Weights of a small mixture-of-experts language model, trained from scratch on English Wikipedia.
Size: 14 layers, width 384, vocabulary 8192, 80.1M parameters.
Below are experts of layer 7 (counted from 0) of a mixture-of-experts language model. Rows are named down (a neuron's output weights, with its number) and show model dimensions 0-47. Each number is 500 + 25 x the weight over its row's rms, rounded and kept within 0 to 999. Numbers have three digits each.
Before each expert's rows: "comes before" lists some tokens at least twice as common just after its tokens as in all text. This comes from a sample of Wikipedia text that the model never trained on. Tokens count by the router's weight.

# expert 31
comes before: " the", " to", " by", " that", " in", " a"
down0:503514497475461512487526496448530480467497505494571536510483569525486501481526560529454460520485511490529492473530492513464515487505509524488540
down1:504524492482479550506529504495503486500496512462523482521470474510519525497562478561485525535450505536483474530487479503512444510514524448473541
down2:519526507544479491507496495494520479532511509501513475532494449506481487510473499583471493499528541481488442506517439477479514533531479514473492
down3:515480495510496488477483516497523496477505500521538491431502570500506475525507477484515513485531459515464496490507518469516502531481492479576465
down4:540511487522515540523502508522529454512494475525525494481507471491477541500471515466493455496491510491483436481485477505486535505484495540515538
down5:488494459467506505490488514480533501488468479453515496524496527509479506487527560489448480440495473509494468497479518503520536462528521489504505
down6:527506515515498530535511482552520519517481519487472495480502522485482528512521508519495508537455458519540498490525518491484503506501490552504524
down7:525504508511500533506495491538524538498541497543472451500475505483529513524528539453481523501550531522499526504503528487483495481511511499445500
down8:467441487506517496490507526464465504502471471524487473517484498472478536500526516508500475487506513449521554467544461519501545488516493455511523
down9:529510515523484529502531520496518515513526515480490528527472514492486455524478533539434505523516515485514524450491501472511474524483476510521498
down10:475491508524517501494502503532529519489515484542483487501499517516488474471425494468499486502501509553480491526488474503515521508501471509476490

# expert 12
comes before: "s", " of", ",", " and", ".", " in"
down0:532476493489527482482467530467512447507525490468482515562494513480525492501461527449496505492468519480491511480472509488475545476548561507474513
down1:528483459466500490494501523493468500468496494500449502449499462490500513488526487482501503482536503488486497470504532499497456501473520510487532
down2:493418527525532494484455515465464487471460542513502471469536491522525487488546487489493483487531489527478477539501500484456502517506473525511542
down3:547562520542501513510552486522541500560498524503526517471519486464540493476461503525480517519467519506427519501515459506490529514500500512494493
down4:484468470477479492518457488475506514494496475532503465526481500509444491504509489487471520494493452486528510522486513489517505493468515494496487
down5:524496461508458499475524498516502483509511514456546516445478504533501460507466477506484519480488539521498450501444473519522507505550532494546491
down6:525488519482496504502484518523483525514507482492540501490515467512489487501507543501520486515563540467474525506509496462531482513502517519536494
down7:451505529544541484502498475499491490512520508483490543462497454474502520500498549457526508509520506541497507492497507461517479495498478504510508
down8:503518493485475517504559464522511511525458539558507511436535526523548510506507410504475519510476505517499468523466511525480539496497512473532481
down9:521490507497492499469545510505474507461498507502536503469506480505530490478522451465516496448459512473410494546482494519532475485464515487469504
down10:484496508478536534518537530516532518480453541499477484491482513480476510494482502500512482488513521480546527497506550494525528527476490539510542

# expert 23
comes before: ",", " of", ".", " in", " and", " ("
down0:493473494491535488507489535478519486460505471510515547530475479505484521508479492476496508420487468533517526493501500511514471492493508521524560
down1:450510500476540444501478516489513524472502477505498546527485492450510502499528500499511510517480483511476528550480496478495570480474449528487491
down2:534532489506521480488494518519513484503508501457530473499517522492504472484513545470527510507479483466503530466495499511461538494489502530496476
down3:533502499521492502490508462508464510553497504480487536540483465469451506492490491510503461523504532476493526516508504513510441505505520510486473
down4:510486504545533526516502485524496464495483517536512545522489490476476499489511508513538481507466511465466540479505476515516485502476537481471458
down5:542481473515478550480522528557518533496497502513507442451525493478514497480443503529521508505515496459492542465541506465499488465483487539533513
down6:502499475548530442495486528510457479512477507503531477445473487499495546527501516478544485455506507511529532514522489504477496527518510467482476
down7:500498449457523515504507504497494450505529478528473480549517490488544495489445460513478499462487489506510494523513495504528513473525530511518484
down8:440504504493515466541512509489498503438487494513523501572467492506482548507465524475498532486540504504523465469501538496514533463531501513512511
down9:486501504482498487511551498489551498486456481514483474522527518480472502498474497539470513478463490476545503483493498482523503538476518509487486
down10:422480495430507460494506555456497501445524476481501510490469530519494515565529435494477499539493532510512500490493499550508471488492484491491458

# expert 1
comes before: " |", "–", ")", "7", "8", ";"
down0:513478494525532508530486533492520525512496493502552483536486513523474545508507495491445515520485503503497464474509546526531520487495478531535474
down1:470444496486507498505497506486499553481514488485484507501485495488452481484515494486547561465514502496514490491465468480508486490484517485509479
down2:490493483486515469470499494468488514489488503472532502528475513513530498514484503514529466487492488481509519539489504502482496496552520501479505
down3:528500535505492472515493502499438472512534496490502514511495492519507509494448457492527457503463508487519480532529483552479493486488489420460528
down4:500555564525445497488459520495529552488522523456492513473532506518475493485530479509501494538500524478512483491496431458496498506481520477498529
down5:475482542505504474490464532506494478472508484489520499519493540520457539490472518512510431475523521483509479495511506516517514502531544519510452
down6:505523520504516508499530490500483497498495498500519489502485488503524499454502518479522480494472493491528468505521491526527505460506465538434502
down7:486507491495462524468479501532503529496552515496474520507523504535504491448547490489494503543494451496529515528536497502544463553500493490523533
down8:518509466494535522503504494466505552481463475465481438497547500476509461505442512483494490526474489476481464449524552517499474458509505520492525
down9:513556523510504530510534520512527430488432493485499534499509477513513499480506486497542531510493499500462508508481504514472532468483542482511488
down10:487492527494499493480544512487488506507480513515531470472469504498531509530545472481514491472465514559484491486489507548504500533472512512496531

# expert 10
comes before: "2", "0", "5", "4", "6", "3"
down1:523494535505547530520497501535544490475494504453472467550487476482475469461475481535492491490512516472498515527471489522499527445513518477483501
down2:499455511475513487496497533469490440473441493552525505531477509462522491489516527496504464512492489463495516510503512525532477503465469485481498
down3:481519498495472506515470477442516489491468511469523521467483521507505473521492531518508472461509491461490553521467502482504489511440469478502514
down4:428496547477492492551506474482510507551479500525490539501501489525521505483515484452481460543518467530473460504446439512480537517475499518464509
down5:483486540515534461498455522508488497500487499519484506463501506556517538532516495461433507507511462458537511545500474493532545517505522519506470
down6:423512486535486467505538469492474483520444482466576525525545483505515470590508488516483491478499526468483527464474549508454491489484533490529539
down7:504465516499508485527505541516486529488507451483517516512501518466512466500498468508477530483485519496489474505539476448510485473523472459497495
down8:538510475498531513491471486514527482515490513517539493520496473514559485519470487505538515496500542473521557508531477516517486517511483507529489
down9:523515480506511517477479507493508472529496530477489528489470503499485433487496501523506499492482483533508470480485502528475489467564511492488492
down10:422516508480480451484491493488425534497520478489522527530523497512524530522476471456515473544457502521507526485511491512525470512454493499503481
down11:469481456486479468502503440461500545468518486488519492468464494472532462523489509458486435503487540492522506485474521508555476501492509496531507

# expert 2
comes before: " |", " of", ".", "s", "0", ":"
down0:517507513496520519509469511539536475508491499512485504484490497532543463534538505493509513478464527511553514509511528520487502511468541502514525
down1:457470514517544433473516500472500518520510537497485555498541542515552500515529489538490523500489539530504466490520473481481484491546509497495469
down2:511510480506503495471484518492511509470497514434505492553486466467466485525505485522466467517474488497491497529483478504527516480493498505487433
down3:487551493498465521461483488511499471518545508489522592458424493516491488523483524473513508484473566504509505504499494471483500516542458506510515
down4:513518485520521499531513489495491481488488495543498493555522494484480551490511455507478547537523511477500504547492448528537512496479485482473565
down5:516497495510510480514517502495508496540490514493522516492526495501482560530460515453502491489478505542484510486515524514474483462474520479500489
down6:495494493484521519498464494478543484501500477491494470510506475505506507533497489486506511495494539508491492492528457480474523519479530463517534
down7:494515527514463514514510483533478475505508522462525472451546468485487469514529498528499484524512522516518492494553456507460516498503521480517455
down8:468501498501523512499516510482500509494503504486531515496485528509501482444507524522515491492486524503508559491475467471534523506496510522466501
down9:562511472532547534538520498514460457543455497513499523512468484475494507519454509510513448469508476567502518531517508510552511493451487496486519
down10:560513528500484517482515468532469483547531508452474508447476522495490448492510489530514479502471524500506484507505517498513523467477471503502498

# expert 27
comes before: "0", " by", "1", " in", " to", " on"
down0:475520493481487500491560518503518527468514504478485515519487554491499494478498488492528543514517489496518459488489507507515543448491527482487497
down1:479505522484504519464469506509530469468443507503477496513523483505528494519530507510505543494495482517491460491502497436496533550496483485493465
down2:476491494482501496477486520462519490525526495446508509550540483522511458518489481461505523484515486501500506527525493503511518522528508480454505
down3:503493519470481506512509494525501508531478507531513534510505507564473495511473529459469478507480473502536540500455566461523512508474528477483522
down4:523483522544493512491499540551493515475515502498559488521506529510463517499491485540495520524512519507518515455505497508506512525547512511507478
down5:498491472489533476474461467495498512474476496469516514539496467500492466489494504498509504483456547464479524487513459492517487505492472451441456
down6:467488510533541486513493502522486510491514463519478492453486495515514504468495468497516558506520493480525494497503500473523503533485476531478539
down7:504538504510511506519504527469553510525461509538514495503507523535491490537503462450516519517490503495500471476512516480504449486475536501537493
down8:462499495500509480489519490474455496504487548505538537529521521544516492523520506463531492469494493522461467546468467498455516474483515523506514
down9:483487439437529467516498496486472533472469505532474496509548466484507487486488493494480481524481470512568475482440522480462520509502449478528550
down10:536478532516482490520509472486503500503491485519520535457520466536526519488533501457478482471486486505483539495484501447527514515558512531470463

# expert 14
comes before: "9", "0", "1", "2", "8", "7"
down1:519495489507504490484496491513508505514517492487486501498485481467459494474502502474521511534497507497518513468517503517512498452459527501531484
down2:497491522503496487509502493545510472498481461527513479480488492536501468549483512498469514562487498512444506513474482448499491516521491466521555
down3:509507535510561480495526470547530521511519525499522481500504509499457519493496488504514507485514509535525476512533516513488499507479508502479450
down4:515489457466530508511518503454544514516497491509476555528511469540514488460483464471506515500511479478476492510488493484489541472515509530479485
down5:490515469489521560483498504511487474478521501490461500513489507522471468485524531520488523500511474482469469492486509495444505477446499472468489
down6:467485489519514490504485473519467504476497484506506471470495585529518495540502506518474453527516472492516495504501536499511468499525452454528507
down7:501517500513527496523464512472507511510522527463498488509438542482512502509490537477481509493482573481521514494479531501506448509476516492503531
down8:515528491500488469478438521504474476519567522487492519527500472478480480492540483505489490458504462520479529511505504531511511453505514540496511
down9:454495479498529515560464500516434505460490490521474478518464513472500511492485524537495502530529493511504497493515495530503466495509505468534532
down10:568536525498498455472501514542515480513503491483505520521524419490495511490548484519476555519500487486514526483505474501475496486508508504509526
down11:452496509515519484495458515446491532477533497484537494487493495422453481482486510514479533484503511475493495451517497540471501499504515521451502

# expert 4
comes before: "1", " ", "2", "3", "N", " been"
down1:505484474518519505498500529502490493461510497508475514531478495487490487489518489545515467516509485482485476503520471501486517586486529457504508
down2:532528490497475466508472495572501484520482494490496485467509502497518503545477516485523532567466498521516523489495491524502528465561504500511464
down3:520495526517518498449485488523513475504512521556470517481520474543508508475541486502490491527495465493529501478514532474525538498469519465504472
down4:483445464478470495471499504488478494521524475511506509511480481471510509488524518491491479478484486500565522496488504507502518457479443519548487
down5:486511508481519475490491455486528519506529496463470477508538474458522499498506537523482483493497499544469497436497446528497517487507451473457487
down6:523462500464537488474502490482483520524516484454489480497477480527491500478547518458475463496491514539516492522477488482498509464495488504537481
down7:491512501511520478480476507459525533470509495510453472505476436565487497444488508434491509496523488517508550535475485465508490493496503490480493
down8:527477460465463448492512514498452483480472483487489493495479494501456496531516484526489449512490436474495551461467493485513486510523461529467515
down9:502510531508505525507519443492509481542491506534518519552506517438521515485466514486499521472483529484489537494484548509531523483513508508518489
down10:532506489527513524529515489490533509527522518515528493474445469467532521531512498510514490496524495528521493552502519487542478513514492487492573
down11:514491516516484509498481454517520526508506488484451499447493519508518508481521500497522432485486512529514453496520473465551467507471535496492500

# expert 19
comes before: " |", "1", "2", "3", "0", "4"
down1:499478482539527503510514538473474481495477494502507470519526536448437507498531495506490519469485484504539519507514481582478509444518527527472463
down2:496476473507520488487549518466522552486510485543510476486500497490477487501456476496497476486497453509511496504491506445469522473525484537511512
down3:489532522536518485460517467491476522509482498484497461513466428506560474494517492524534475517495508492479525448447514544475502520526511482555512
down4:478528508499511478511512481509444520507519482490489506486467506495499479473510505501496470494437492484488450534519510472504513482493499533480502
down5:506505497519504486500479480542517543538534494510502487534499471503515493453454482487516462501512509474473512466482511502492474478560474490458511
down6:484483472500525485500509501509496520499466511497483508566534441504513497502531462494515461499473473507491487445485497496503504513515501490503537
down7:476477513498499521524507499512503508474485512490481491537486472481482519494501499496506477514497500468533500503464482535510482477518530494501483
down8:473525555569513575547477521433518514521466537429539507524532530509489483507519511507461525516471509497471465485505514506461473511457479480488453
down9:536500524497485461491499519526547497500484522519460481508497482517481489535523511480520497491513503492517518493454504488497518549506486524508510
down10:460508492512507496516484486444468476526499507504507473496495493482509516523536489537506514511473497469527532464464534536469525497490499537483514
down11:507500499459496506511575483515490475499487519523539478472480514479500486492501486484540529462518494457561525558479495511500522472531541490494477

# expert 26
comes before: " |", "1", "0", "2", "3", "4"
down1:496503512500514496496451511508501470504530512469494500547522477503536457547476512534482512511463479481495460557443532493514487519438511479499512
down2:525504538525466484484466503511506456532543490501544517516531488513511494524530504503504461487479526508532488463504467481489481466497487514513484
down3:481509497468502489502538523480502490483509538479487477510513531464501477512481523513483504517479521550490558527505514551512502499531521530506484
down4:496494531500488498537531514528514545486522492480539467518509496449551506493508478453547525491494480490511521492505475527522466503496490512507502
down5:530519521511505529524501514505508500478472482489501502495512459519503510499534515547468478516484490494483508492476485477509488501505470468509470
down6:539528490497531497506508479513515489504498508489508504495513486474489513526438504493511486524523496464510503500496522524492507496513496533466510
down7:488517497513511514539533459488542529492459499495528500483482525481507512443529506475496481504515496522534553492510506496498493512510532518500535
down8:516526543518513502492490497515499483496494509515499514465484485501502530487503486503505518533511518506551471478530509509491528507459508527561524
down9:502487531459492465479510518535468520506517516483525503524529527521487544519528482485514471540504485450501505536515452583469515512479526450512518
down10:486499492491522531521476485480470526497475510528520483523495519460496519554518467533501446486448523509490479484467511462480513463533449487494529
down11:489498482510551503548516493482508519492487474482568496495457500505503505506514489502496513480521502511548502504493503506498436467472484545485499

# expert 15
comes before: "-", ":", "ed", "=", " of", " Born"
down0:549557528472452473480502456474493446488513523456514502566478456492479457492419523529521474487484486457488496482523519498485516473504502471508528
down1:525530452528505457481492482473478455542511496496467461502533527497502515523537472483511471482496488509505451497489512513488483523451492483505546
down2:486485520505526505533504462495528514473457513478504496536539489462559493449514533528525501502516496503509494471511496539501484462483471489492514
down3:502497488489534535522525481491522496537522478494506467510485530492540510487525535510490549533448496490522443528472511492486475526477549526482533
down4:503462493490493463467480548515498489447509508507485442545468506473509526473492489503481483525511527461508507470511539455486491473498480466549505
down5:512517525538482522506489479491503508510493490506486519513478494501525497486491498510530543524516517486508472481524543440510508519469518514453497
down6:465487474524523483497505499485495508471446510536536479490494509506529520527510529492452480475528458493536526557507474525475487497522516504500508
down7:546526491507444531518527459445481509568513543489528518576504489515514500493527533521489456473513472507501476542457548472481543525525449494524490
down8:526501469472498566522514490524474515521517510532475472467472503460475492520497481533526500499449511517481516545477509449512502460490507483504479
down9:470517531514463511481480464541497476509516506504489497488498512473508445556492495499509486504492545551493525535428476457507422467485493512480506
down10:459525555515482458448466485513459500493521545503520481530514468536562503524493515516523532479476514487502506495499510469533518540471483510448491

# expert 3
comes before: "0", "1", "8", "7", "9", "6"
down0:485549528496461489487507531516486456487492486534554489496515480462492517488539498494451497488497482507525515479493524518476537490460549446532521
down1:509489517508513487452545495496534528489507522510493475489483517492454475540515521508466524537485505556522493476515492511508512477494491524490518
down2:510522478515513512497515529537455467526505495479494488469490485552498504492518505438514541523485443519524474513553479447489508499473500522468484
down3:519488532543525551516510465519565519532521528467508516458456482447508512504480533479502543497499515498507523498482511514519449507513410499484502
down4:544541471523538521547493496487519470506538500491514520488507513446505525519497469527489515475493507475514497513470504517496499520516473516537483
down5:526518504494460509493526461495534477531526536485505485533478521501478479526540521515530505517492501506530427533492506463499491507512522466518464
down6:497516513491506537483497502490482478541531499502496508502509522544494493506472501486474511476514501530518509468536505502539528478519531504455489
down7:451503484509503471491517493518496500489548513481470534533495515507486465476487510537476516484530537457507520501491504492485494539492506523494460
down8:515488497527509478512469481456490504514489531525532493477522504509503513493496515477529451495482521495469518477474479490460512493489474486514554
down9:514506516503535500504473507517498506511529509457476509479464512502472475528535460459511487495472507515501511518528503505514478512472464501489535
down10:496478510513505482469514535510494518459474486456500508544514472531482497535503520488527512491543496513476487482475486466488517532525516476514450

# expert 0
comes before: "|", "==", "-", "===", " also", "="
down0:486500496541487474497509510527461487524497484468455512522487489485499502511478480509505523481482510474453486483501513533541449434503480495470503
down1:480483520503540500520500534452520515473473502506455510563531519540494433459509473510466465466527448504541474472473514493498514493437499504526502
down2:548503520512552474534538455499528504496523477513537496541515516504504447491474524499503539520498500515510526529492488517508501490499485500478493
down3:506481494484496501505523475487541515504486510494559535567491506483465545480435522567508535489460505519464480496516501504539477501509522512516479
down4:517508536502436499482500452499490453533518537508494504386492502486508513586489492460525501449510474522489507467483490489502481514500466509473457
down5:510489502469481535525480514532530478478514496544510522460489522544530504502528514538513494516475497499494478463504472498475558486481522491525499
down6:531523492470490534508503494532478509503536511506489514527469504520476539468523458515525524516503488494481511506541478466501529495520529556506502
down7:517483516528528483492507487485528511522493502434520518462548461470513534493481478514484501499506465458490522476499516511535471488439436479520502
down8:535499515562537540538490519507503540488540476506498509475505513553508527484461527511496514496505465503505524516506460517517513487495482495487497
down9:482527472509503487486472515540450483520544500477486536566466486522481562475510508498493478501462524520516503484431553463491474494487506471518504
down10:495457498454472514485448505481529508505506523488483520487484493456526510500477536521503532473492467534494520497495483497513570535501490507553451

# expert 28
comes before: "1", "2", "A", "3", "S", "C"
down0:504510486477470502490504502494487499509521481461456469495448504448522508498497493461473510511490485474498485468522485507473486472505504483499504
down1:540548512519515485512484512524535499563503480546478504425486493510492496460489541529504487487538541500507444528500480476478476491515508537488489
down2:517472512522537532505491486507506476518492521497521524499502523496490505498514529477492525480482536483463450527496529446504521552472540500508497
down3:498489474534488508473458483551483502445496489505477540497517461482545505496477567504507497527517488504513522516515491534503494493436506483547511
down4:518522489516498504533508516512493524539526501475474560468466491528507527492521476514458479534552424451510542535507474499514517474503526496467501
down5:480488525485467489482520518456463531506468495491492527548533494524484512501523509502464506533549448494524499483487509530510547545500484500526511
down6:547530462514510560508481446555510474480492510507496499511483520493532493502470452487493513499486552479449500482528502499499543478481499512534518
down7:541480513481510486476504512458506493524493517500484490482504549519501460485479511529515513504491488454502425505514479512489444486496459516504494
down8:527523499493531516509539484534494510508473497544496523543456491525483472537517482498501532593453482450526518500475536490499487473500509452504485
down9:502515485518478530475535467534539503479497520476500496605538524486512488478514472541462503532458510479483493514514506510453484483480518488549477
down10:476461502493521520523520477489479507480528525455464512540478501486516438473534479512541529510494494466509485479523519456514492468485486463500512

# expert 29
comes before: ",", ".", " and", " of", " in", " were"
down0:465485488479529474498543485477494504443481499501516479538477474472521512512484505497493472504518484504475514474533546524500510511528500491486482
down1:465486518427501465476519543471468545465501481505493529549535511484509495478524481487519512479447508531491480525483491472494500498494506452506489
down2:519537508504506523508507445471521481509468539473521538586478539490498489471507465475488495482492517473544501527482491525482489509504438514522478
down3:438477525448507470462499480476461535451459483534499520598535493484518463510494498518494452488469542468495514518520475487529559519495480429498510
down4:527493531507502527527488512522524528512484484488505514497538525552510529506505544430500517473462509518485472516489494530527438467488502502450513
down5:488432544503492490476508470469481513521498473498505485459469561525508462534480475496472483542492486491478480532493474478448489453512529537509517
down6:508528529504501539529536459504553535519476493519432521465492506522526496477514503499456485500513510475499478519512485501521481494474466505489524
down7:532488470505488482486537511479520525498504520487510461560517508483495503516485494540538499481524502468520509493483510513508519443543507500495486
down8:483500463494451479476499554472507490487529477484508507530457504508490496466484450507519518455488476479453507501493516505535461527468513508519510
down9:491475492502500484499488492524518510469456504489542534493474499477471495507460515501472501494534496481545526467514515485511511557509519491509537
down10:533511495485512487492501521510543497473497519494495536544503452457495495499527551502471529475473530551498546550508515512497518562516510471494532

# expert 16
comes before: " ", " \"", " —", "it", "rum", "p"
down1:493493467509508504475508521496470475509518525526518492521472509492477533458456509437498482551532494523486483493461467462507482479501535500519501
down2:496498498469496518464509492498482514483494512501453511522524495505478506524469449518489519483514499466500502516540492467484536472522513502508497
down3:500482482487510501516494496479547490511482501507541505498498528470485534496501506487465492482507527487500473517497504504517520464470501495546450
down4:499518549504509486487431485493500451512496467483507476504525471486505530495524470480499524521521476495491500474537497513504494495508540525508470
down5:523509541509524523529443493507492463535474511506497523521503522470514490460507555499498489514476428497509508515514487524545476504509511498504470
down6:493521482495448511514499487498514498530539504473466527467476511508499469527490476533486465519518474494452492473434459497484520498485482493481473
down7:472483521490541479506504520505536491487503514509469532520511556491519474497537507490515532496455502539509498526484502551486493484505486480527495
down8:496479530509527525500513479504481502503536539503529558498490543509515479449496539500482498470477502505509468480490456483512557468515502505475517
down9:485519509526500495482469488541511549504505510489468493532486545498530499490498515477440537522425533505505480474536510502535499513530510457529534
down10:521486497511515508491479485513534485483510513528510514543547500478521501482472469501491515495519491525512525558487504473483511515485510494476497
down11:476469492429484469478476550487461496475563472523490514508479529519491526459502444469541482492523509505485521511502520481481502493464471532494491

# expert 30
comes before: " the", " a", " his", " its", " their", " her"
down0:527501479451547467532534514475513518497465488516455551506468548448529517463537520526472492537518512490497470485493500518530510561496532488477501
down1:510494520491493503512508471471510438560490520442515484514490491505514528541466529499496514458503485477478542532460482515527501504477437534486475
down2:483552495476507527503550473485522520475460491518535493512531509500478521485543524517470513450535499461493495508466475443494490506488451530515542
down3:469523474519485495560508465486521437534454530512495556439493526499499510481519479537486484510511456484496472477494513536560517509482550483546502
down4:524539538526457524505505471537498494532499497479467445509513452494485501519489507494533485473540489489517484532503540520439515493505486513501519
down5:473433485480509503486531473451531516476469511469518516543510497488528502470504506548506464526486532490450517504466490455493500526492481507540525
down6:510531518486508489476476513533499469502529499484525501472510478517449491491499485495465531514485484500521514517500522509488505529527458527516509
down7:465521485483516505529523476517483476492475501487481492552498476497510527515474568469493495501507451475505468474503526476491478536522526456509510
down8:551507512542497546500532495506531567518523504480529530488492486478485531487479462473445511492476506538483477515521520510487572491522506485479522
down9:500483462469547470490463528495497494487459485511453499497452497516485503490502523530498466504485504478515512536463518507478504479491553529493505
down10:504504476521532462504489484530477506496517515491487453509507517479455486497529485503498449546473449506519470498496521524476529463501530496502491

# expert 21
comes before: "3", "4", "5", "1", "2", "6"
down0:485500558462470523451487481524494515514507512520483476551480553533519493488483492476481504474510489515539484526516506472506489485489472515479454
down1:504484495503521517511471528501515486462498511517507485494539474488464527551483510492523465503440497485538510526519503544462532523524509497485517
down2:527464494471532486507496519501480541497508517505464561468489518550521499508505534530511488516500505516539541488471463535494470542474522513529502
down3:510457491507466496519510525467502523446478462457497516523479503537519520502541481541488528526540543522538492482494511507507513553509498511468482
down4:446517491519508473526492505463472504494450493505502502485533505502500504510525493500461524442500481507504487506498486469514505505502469487525476
down5:495498503510524551551528520485501466484481448500523486451471493417540491529495554493493515472557474487466490520524522525474474529522533516514532
down6:502489461501517538517483484488533511474504456498478453506509495444526506473508494492520485456517538490477480499454561471498523547472511496499463
down7:527515436522489516508520500480514503498486497475482501516506543478511548512489490472499495456490537529444488472520444478506515508505487477508484
down8:504507495507486508486527536465503513477506504509495505434457522479474505511510527516482496477500511481454494495487557502442493523509511483506515
down9:496489488541492498497519480507509517519509516503509478492454527484460497498502429481488509499502476491486504502495493469478493491498512584531456
down10:499512547493499502465453485532541456466478518510500471492481528536499527490510447491494488530501509502478517544500509473516452525486472475523523

# expert 18
comes before: ",", " |", " (", "'", " was", "a"
down0:496484537483517468469484548501465541441500448510531493568503468518489523457486476500498548482484473482515487535466488483473506530492506506481480
down1:527508511530495490491476513511513496491512476495502468486532531498502525535468485475541497478554451533520537523463495432486512593517478495466518
down2:480450478461516477487530549477516507468490479512501495517513460506531526477464477472482475486460497461501517528511489481476503540515496512462521
down3:508521486528512537514484496540493497493490539484465533470502486471474525514476502498514504490530511461480486486514502508571522536445543516485468
down4:519477457470478518530528476471505529498516443507522473456499508544517509499531478475505569504483497452516512456513474523483516482540485483498508
down5:508514514504489522513473520496471474489505489492487519467495523496490511457466484486505514465516492466538457537478478523501512491464483540509517
down6:495531504479527518557522472508520516512484492477471544543504505526482480489469521456468522508481541528483502506490502519508525536513478494475482
down7:481500505477515479479496490492536538463450483516478488539530494521535528528495475465525498531496527484491547511512480486495480496479488473470461
down8:516506503517483502499476517504516497514527471487474489512480494497513512489445487481473507540467486474497540530468545534478488496473524503514512
down9:495486495463487490472518502495482541496517497496471475471508540494547472470515512503484526540545518519478487497469490531442496473493507475475462
down10:509486518514548519518495481446493487500514499495502520498487471479559494503476497533479511503467503507551503524497542495472528547496522513463505